Below are experts of layer 2 (counted from 0) of a mixture-of-experts language model. Rows are named router (the router's row for the expert), gate (a neuron's input weights, with its number), up (a neuron's input weights, with its number) and show model dimensions 0-159. Each number is 128 + 32 x the weight over its row's rms, rounded and kept within 0 to 255. Numbers have three digits each.
Before each expert's rows: "mostly gets" lists some tokens that are sent to it at least half of the time. This comes from a sample of Wikipedia text that the model never trained on.

# expert 94
mostly gets: " light", " Er", " Han", " version", " Jer", " different"
router:159130102080101082101170087091119169102159098143101112115178165169115156103144111106145157178150084149151094091166097091179163142093078161132080096092096089147171127165098168133099101151134180100106157141096117087066156143091143104093145131145096105179160096122162122131078104170153106105168163085172086166106155156083163104159114155132137169097100082091168095088164157092096109157144155159111151087086110092172085169166153117178157164168165088114116120156160086091098159104164087
gate0:123174106122162145150141052125165149138174110135110131093094180126138122084083145138131115098157108159175064132093145127146102073110142166147075159043084138128108079186109087144135102076170135154059127134124089138087087109072108087093149105099115136163113100104065101136110153168136121175173182112165206129107152110132139154102107184185167174071104119121187147099147141082123102122129126134148098152118175135164131121143156141152155153099159078219165125162134136117113113113119151
up0:098139145118125111131080150095147093083110136079148175111147178129159092091134131164097161109123112106094100118097146105091069147146087170176115093110098153094146135094126144067123131152086088113181064080059129175084132112132116110118121194098138153148178064148130170160090152155129199071139104157088134191170133164169114120108110193110124120121151161167154131100153168115036200090152133132170179101125157111080071124102146142115149096103176129141110149112119107116116158164111150
gate1:147134116097106140130195156108155141086107081123078118166129184135118088140158099085105166221120126111180139145126147096153111159116090139100099086133054134109092118147086132157130106106145187169117119150115129164113127161093129142148124161111124086116152071114147140101123144104135148166214101136128078138167175130102164096116107155126103131151141106095093118140074099063018136150154086126072157117095109164169057169125148170195113168189102106108094097117113120127074126122157106
up1:158181095118182141120101110103115125139128148123175175133207083120038096118083144121110109154156117169082141070131152124032101123121106180143134085126042177113103138116214152191099131128102088126119093116187120120157127167096115130120108141115111086191141122129151100189110131133195129122069147132164143143149094133131146140108134131137123114156166121122128102128184080102152139174126157106134173164113122142129223081108151135114104160131168147105126095101189091164148133142120147
gate2:179190078129186144118149165163122149143146119146099134070155185138117125089133152147118097133102139061103075118119123072213160115063077190152108194071081156135146151188127115098135110114119128106122139147066107139080173139121126097084141135177111134164145179122091125121129152164127075143161138148138142151082152099086097121057086124101131146160112091130128139153141171102141111165099133136083168116125113121144111151090163141110111067067115037148089113116118116173119185117148106
up2:137109122129106114147086081123139093103140048165188183146186105108094085189101088131064112136147089136100137113167143107101159099116154144162129147204106123186115134154078140137110141131111108087110135136156103199156162133144094108137061145136155142152115126147126120125111104185158081156123130075145140063116162061152140171133143125142095112100107088191132138052126165186139141157152114072096117097162184075190155068174122118139094131126146154116140135094082121139128147073133084
gate3:133175105030132113082192067161081162065114061121110119148147152170090103123124131159181157163113105100146123112152105114159092110139068128103121182104109121125156152182091088107132147131131168169090148120101142070070151115130182119149165152126167136114136070133132165124096188151096089173161128134122119164078111160089166112097121129169104107173117090114138138099092182088111123152092137084115129124158099121143076130128133138145123143173192162098097165148174082098136195087184118
up3:098214112114131158141142122112080117083082082115115190175117141097179082085148136117158127192089134153139126160132134072153146090143116139145081125157150170108163095100181147119120127105136122118116172076120148066095147069163135181149135059182164124096156164110156091089165174167160150066152102125164133168143083079123090162160123149093124149119170173131116096114089104153178116146099117123088111189162181131132145204125141096116144146101177118147140169162124130171154086097156107
gate4:156179099120175184100135139163129156133160155162070151143135150161156159081127129141152109100162105132148068129148122101146103123133114099114041111184141146167082156154181154138118095147143138148089098150119086054129099146118104105172157205172088136103121065107129154133174137098095159135167171133086117068117151111127163180087056133167113108120157031119138097156126164120111092106119106148137149176117129097159082172120114158176097093134133089153130145159123141142040116096124180
up4:156146108154091203150064134154115159115199147121117214092099142113183143173140173142114148106082105097145077121130156141106127098139073125123157149137160143145138102121133162099151190163115110172080123155134110191091164053114124115108129126130072175147136178165118127144119160123138224100158153072130120159130133154113154171092113165100125147146173101185150113097151100138174123155121180123156124060104102077082084150133163085123130156141136097148139169104101079103103107143154198
gate5:123054129159173077107149137112093140103149153147103113094222091199108114151103147149133139114131133167079095070139125190117129182099092174139093136098179046196158126157090189145134114129122191114133087151142100046148129165164161144065166137104130157152129125138100124128133152183112075157159077101113115139101128125104081064119194132123145142090089127128134136121148155118144129164117159082135108128111106094130129106162152114125176179138201140085105149124117110098174138172142122
up5:121061067117165122161128152098111100092142158156160135147113103119183116165107139179121146125132138111119168113136156171149182204100122187110095114172137091178112135131112116098111124099131144131098084147148153090095126152140152146076160124132087155129126163106076111089159156172127197164113101094121115105098171140111156174094151107107173168102104140128061151136116149103142091171126141096069145149134095108155144145175157166108098184220139188101167085132191141095183085123122215
gate6:154128171048114075148156141115097164093125092122067118102214129128067099120180180121143204164148118123094136192148087146126090147171107092092107047126124089131156134139068141159098183161127164117168154122132093163148122145084147151097137072064129110089116125120122128125167126145105117149121124120123075160164076147119118157105086181175105132115152101111165155126182137127093159159140147088128102209135155141194109134101134142117154123123103095163168152106122090136193183162139127
up6:137133169129120097176117121135107065118168075188130190118118151142195141054108129142180189115196122081138123051159149155118174062168139061126124150099176104105140136081142172132133132193094140098086146142137097100174143101112102091127129188171136142121109120132163150149107095120146114081131100188096111126120174130128148148202164143120137152118110118117182126082143158128138111145076123122158128118146173150139155129149093158131101125104162096135163164086163166145043073146144180
gate7:126134162078144157111029123095098162110139097126156152140125171134133080125154143088121169105146118128179129052125099152153153135139146134126140044144097056120145107151066129140114083120106143152101149112128165124088080135126138074159143130130152134137133096114159105128159147181108114129121219145155085201107179123188223139165103134104138147141147109137156098085104170168110097135169107151107127103118128129109098149060170121072103120151051094173152123164186107151158083143122150
up7:123137198155056092123157109163170106097148129116153120078123147167084149132127120066127116103075117066150150117040112121107107075106110133118113170100099082120105150138130179089127128085080060144150096130126164152084122154152097167189074127136126137161123149111169126124121074136126140173142129114149110138156086145115143128155046126128141077109064162039103094055116198081153103095125110102180158125137121153101161079088106106115144092121170154136129142104120087131106118083122084
gate8:156086093090104129091149084143099105087088151104123184058150143137123110192141066109126183186169113122108140149070165121159158091124114110160123155189088130213116116160127154133097107119150116140128177141168178167111118154102114145104108129100129115108140182120130130137154139121116145150105117068173117159155171125088167165142110133188157206128092033104131119119171161075108107106105177096067117142143108125187093163107165132145160083172171139115152139114140093161149117060140144
up8:057175156076137189168146145182115136088160124163190134126165136089118088121146124137127110114165111119119157149160168124119050100136142127152104169116093058090103066103121147134161123095156140186097138140223120051127123121173184115148108123125124130161134113158124183102111141164103146128209099109175129176163120133135106084129155143121141125205103111119148107213132167116102110174117149168160083122147107145147109143096120114077137140120099095146134153158123141073102048107123097
gate9:157134070110134152078168107106080148102150106151128163090170119111083076128153104143091163192156064119164100161149130093177130152102124113134121114173099130168149152181101130123112069150125129198125155142099114149088152152127083116165146142171064063169148130141174095095110109132153098143175113147189106146054114114087189138131123157130110131074126091159110118166115096146133148066075150098101116133103094119133129144202134161131141158147143096149099089136034099105183140089187132
up9:114090184154145111176113150197091200132127143111151122151164115103137076091106164123104140144103125131150112146096148123094132118154087195130061093023184076131078103104113140116079092093089108166100134079143113091160106106091130085101151108129124189107127102153116165141144114097124096184059192149133137121136150143112123107121135188154132081076111069070101138101129141107125088116157110169188098130119083146133140101089075135098093075137159069178129140118134155111099126155110148
gate10:115095067016106089136111083079089118110100096180111100122114200119134139138126134138106098119179091140121088072148206110196140103087119127130083097096128103117153123155145120126116085150098167142142195105126073110126177099126147114103092145144150083191128122129123106144117127195155097049132176165145158155107095139106157141161150178182118162100184134067137087101135138039126116129157187125102109100103078131091131134132131157120153139141112123144118096104112079159110132142160134
up10:119132159103095111143136085158087093124090124107153116159089096140177143189131102111149088080126123082116099166155127083102135104174137156107153105127156124117123168137138109110099124134108089106169162160099049091110124121125097150180132119152093111112108086150112114141178142142131101255146123164121086109123169128127106141118099099141145165059141118126047103112113154089153086127087148141136177153114110114153113133109150158065160096100073150089106176123182065052117120148170041
gate11:160118042135135136130198144146120103071120133202136113101127133099086112090088156111116117147119124101121084138152164056104190128066104151110090102128141100164109207160089157144116084141143154102088135094093131092060118100084076156165164126135165147111119120112110104080135129100145090131186168173129079067118106153073121102110084168102097141144113088086156114119132090116148151154117165174086134139106148090133128178112161148161118114175108141142113115055105089141192183133126077
up11:109125105094072108094141112111155139079131123048106162180110122072169129105162106099126185110135183107177121136153099143156143107114124201131175108134144122142158073129133160070129052104109132145105095149078157095127145123073165105135210125140059149156111146150158138118145099131122108166120128077184170087120108112173144156155098135155161075103132138181161191173109111217154114104132082124108145095127066147163109101173121120110076135114151141143149094114095118109187171086109126
gate12:087138112077139164104155152105121127072164062154076088101181159137081088093046158119117170143101116175098125137120143126082143173129112102142126040130132123124175126182191124139124163109137132140202150143149155078120179132107124116147117114131104112162167131115129103065137096144106136136140147133205190103109199150065120140176129088143121118119153100117110140096149179112095119171127199139125116216143096107140156184120176132156194152111117099122101092138130096160134135140166148
up12:100105186129146166137105069123108107127121179134128119177124092110145149182073091111137110114090102132145213157138176107080119159165179130134083108166095068123176152023113126181074089158114080125172140159098161112168156093217140153104071182171069068115109089099135103074113085135143139169134141158137134112113110144135191149185126164130107169123092130147149127096145168136064155102162149120076118088137153146122126123124121117121135111121134110122164158155104159117120133119125084
gate13:125187131117163093161172151118106161110184119194110154159155159122134117085109151094112113228159076147145138136119079057126072113123150098094138143095066097066070137137146203116145132113091084108142143177087097167075112166143125118101065127148122115149130076153101146145179124174143118115086161214167110142133155126112118087150098082131111177143143122076109060110098111111118193174116118172100174120078149158121152138100102141096133093128098105138157146144132106099095152136145117
up13:119127152163060142088129132066169125140119129182110118103178170202172064106142119071102167149111101106135139117122132095099147078115141090185170121119107148137158109137159136143107102084120135127083076108118166075154161182109171095098145125146162102083153132119132114139058070189109090097177127140100140103073140076143113143102142167161110090119137100128086067096136128226141082146119061135128182080174108108123135115090141166130143132142129061134087082131085142130114095146126107
gate14:160127118111137124124169167156117167106183088187113146115131124196097120090135136083159158138155105121158116111127105133160134146071107164086087074046091102131139149164092118168155097195120151148102130113150127152055116171175119106141176170098118064211158103118168132118140157100095117141165158122080110177167101159144129113138109124090115110185099148078162074092113142055074106097132090137143148119088158130172096137088193142143141182144187116110112186116127155093113160125108116
up14:136066140107160135123143170139086118108116054097115094122163121130138081143049155126101131144075165161104154137075100140189110148117087110182139084073138081134199141087124087156142083176141145115115113089150144174189169158157167145109134219110072125103135114116171214105120094082138120100130148168093112141158140130109188154116125144137130089078181118123193105185114143151131146139124087154147146155092114154130128115062136161125099144155130127176155131193118109111163108113087142
gate15:104064159094106117157170186073114096086165090106141118133148122123121068078088106126089093162158104124208113169144144104108092191125074147083150024114091102091163107098137104161116087133151136127165159185131161168086144137062090113082131121123077055163141153098117087134117133145133132154128121148189142198180131131123178135088122128135084139160150180116133170101103106104070141143134147086142112109145123188141117120137122097126136114178079137099098115158130166111100097175132128
up15:149097140085139113078086132140160143135077092123099159095149132105160166079129089139140138186074165126096131116106115125191074113111096099139106180117152148144173098111152133189129197140098202157129139021108173098135121127159151124145122124127168116121093136095133167117099144154087073139134189102050108113129072106181173106115131195159129146108169122107143106146096113086121157149132158130137145132130108154161215144146145176142101176098153129198132153153086106102174118087105165
gate16:161155126191131138115124096084103123129155131127121114149090176086106082188152119149133099176159122137084123148106130082129151116106175155152126144129104191148149117135180070157141091123136124097143144139136132142053113125146152107111187160135072175124120074127128130140118157142097198112173102081072067129102110144079160125162108178066081129127139122154158060120111164098093131207081140075095132086101120099131066217097102137176137146169156115171151087090130113139079144093158126
up16:139149143097150118097085168186120149131135146171101126077090094023114107118155092103159138060162169125131085156096075134134172130141079144128169084133079172126104115113153173104124137126145129102099173148178106117108118116159113112181165135197096106121120111103091141161186168115147100167152076124130093145094124125144143146137128124119137101174147113210129132146161091069050136165119093110072139184119129167100044122124094103159146107110075087115129140119112114188138153163105068
gate17:150084053127068112100180110141104084100159109208112072127119128083117117125130062149143087110158112077138094133182095071146153095090107112124099147142102125165159087172106142147152080113137150158087152180116121110096124086121088065146120141117124110181128125109118121139126103180140104127093102155165086170120138127119089116127161139179124158128067118127168079075155140078091094212114172162132137114109135161189119132158143077166077141174207133072104119113130121167093121166126118
up17:155112125124091140113099132130099098149158117119115113070171096190117177154120155131115109068150138112136088149136169155073145126132070090106073100123124138089124150142167132133120108134180121128144064121186076139138171191159145091192140148122071115175135127148169146070162155123147135138142076074131133205112118187086111093065119167153122053142092105131073134163129166052101083078125127114162136122158125165095082119091143174098085107143110126109100144140097136139134080070152177
gate18:090178095107120156113123069139136207148116113120172130141148206119133106121121112155127126134142122146146093100135150111125055224142100221121102033126090083128181136194187118144111113081094131111117098151135122169133110115098093063097088103121084140162130126138112110112120114154121128149116115110168114092124157148121073149123119096144142145105179079133124159132141141092152095145143161075172144105147110095120148139171116154140121161080147081176106087112085080089176179176193120
up18:120143120079116092116101100087071102149174082124171093161166123124167157150121171166167062134104151154150162118183153169134135079140086092127115122154093063100100130172139117159133111169164138093162153144132138157103145200163116117113121088068142177094163095149083124175118097166081062142127114058095140135155118174125062076169127132146147089157104160149124148178092122080082074129110126119102136128151100137116185087135187118137073121104129112111103145100140166105163179194117093
gate19:098113113118099120109154110144125120010156154128141124101135165126115123144137095094104149093118084110122170078124108136133135146157106183106165100080099033106141131142108113134119123129108117126098146190068115103079210104058071144125138121142160119145170117066121116103158105147141132158152163072232128119145126074091127163116168143103121127138155106082154183083119136064171146158200130128098114119106125121098163126127142071151139147155126150180163144104100137105127143122179059
up19:105190121117143099147133085111139150124110068112153111139139122111148077119195108121109089168112141150117140185150168157148044128107115139098077204152143096143133148146140165173088135130120118096150155137137139173178141122136133112065092100124059151093117126194128162170090106159185099121121073144114123135188120144120161101153104176118130149162122057146107123103075160181080164151069082067162132155121099154145134218094122115160164146123097102079103091152126179143093155129106092
gate20:151095141153141106118149117083147154089188133174205106125130170176116107155142107140119163170146130143108117097134149092113101144091150148116135041143113105140133125143138162137099076117145098130131179101179099157054098176168074138108140149116102104186156107128131147130105148148129157110210089082136151147122112142049136130088103172133144136151163118122166041112148159086152149152105146052122129151132125082166135164124155085134114182164181104173134121109199141151140226113157103
up20:120235114090161113165124135154118094141106135151164129147125148109092152134139147089133121124128143147088132106145142100169111119112048062077092117077119108070117169165092157178120132127093170116158098140070153083149115096187094102052138131145149156124099135082145077112123117046128119174138154121129069103130158146140122117154117103112139138108124099129131194136106092168108131101125096127140180174139176101089128201129121113127169053086090200096112150110100104109093146177132067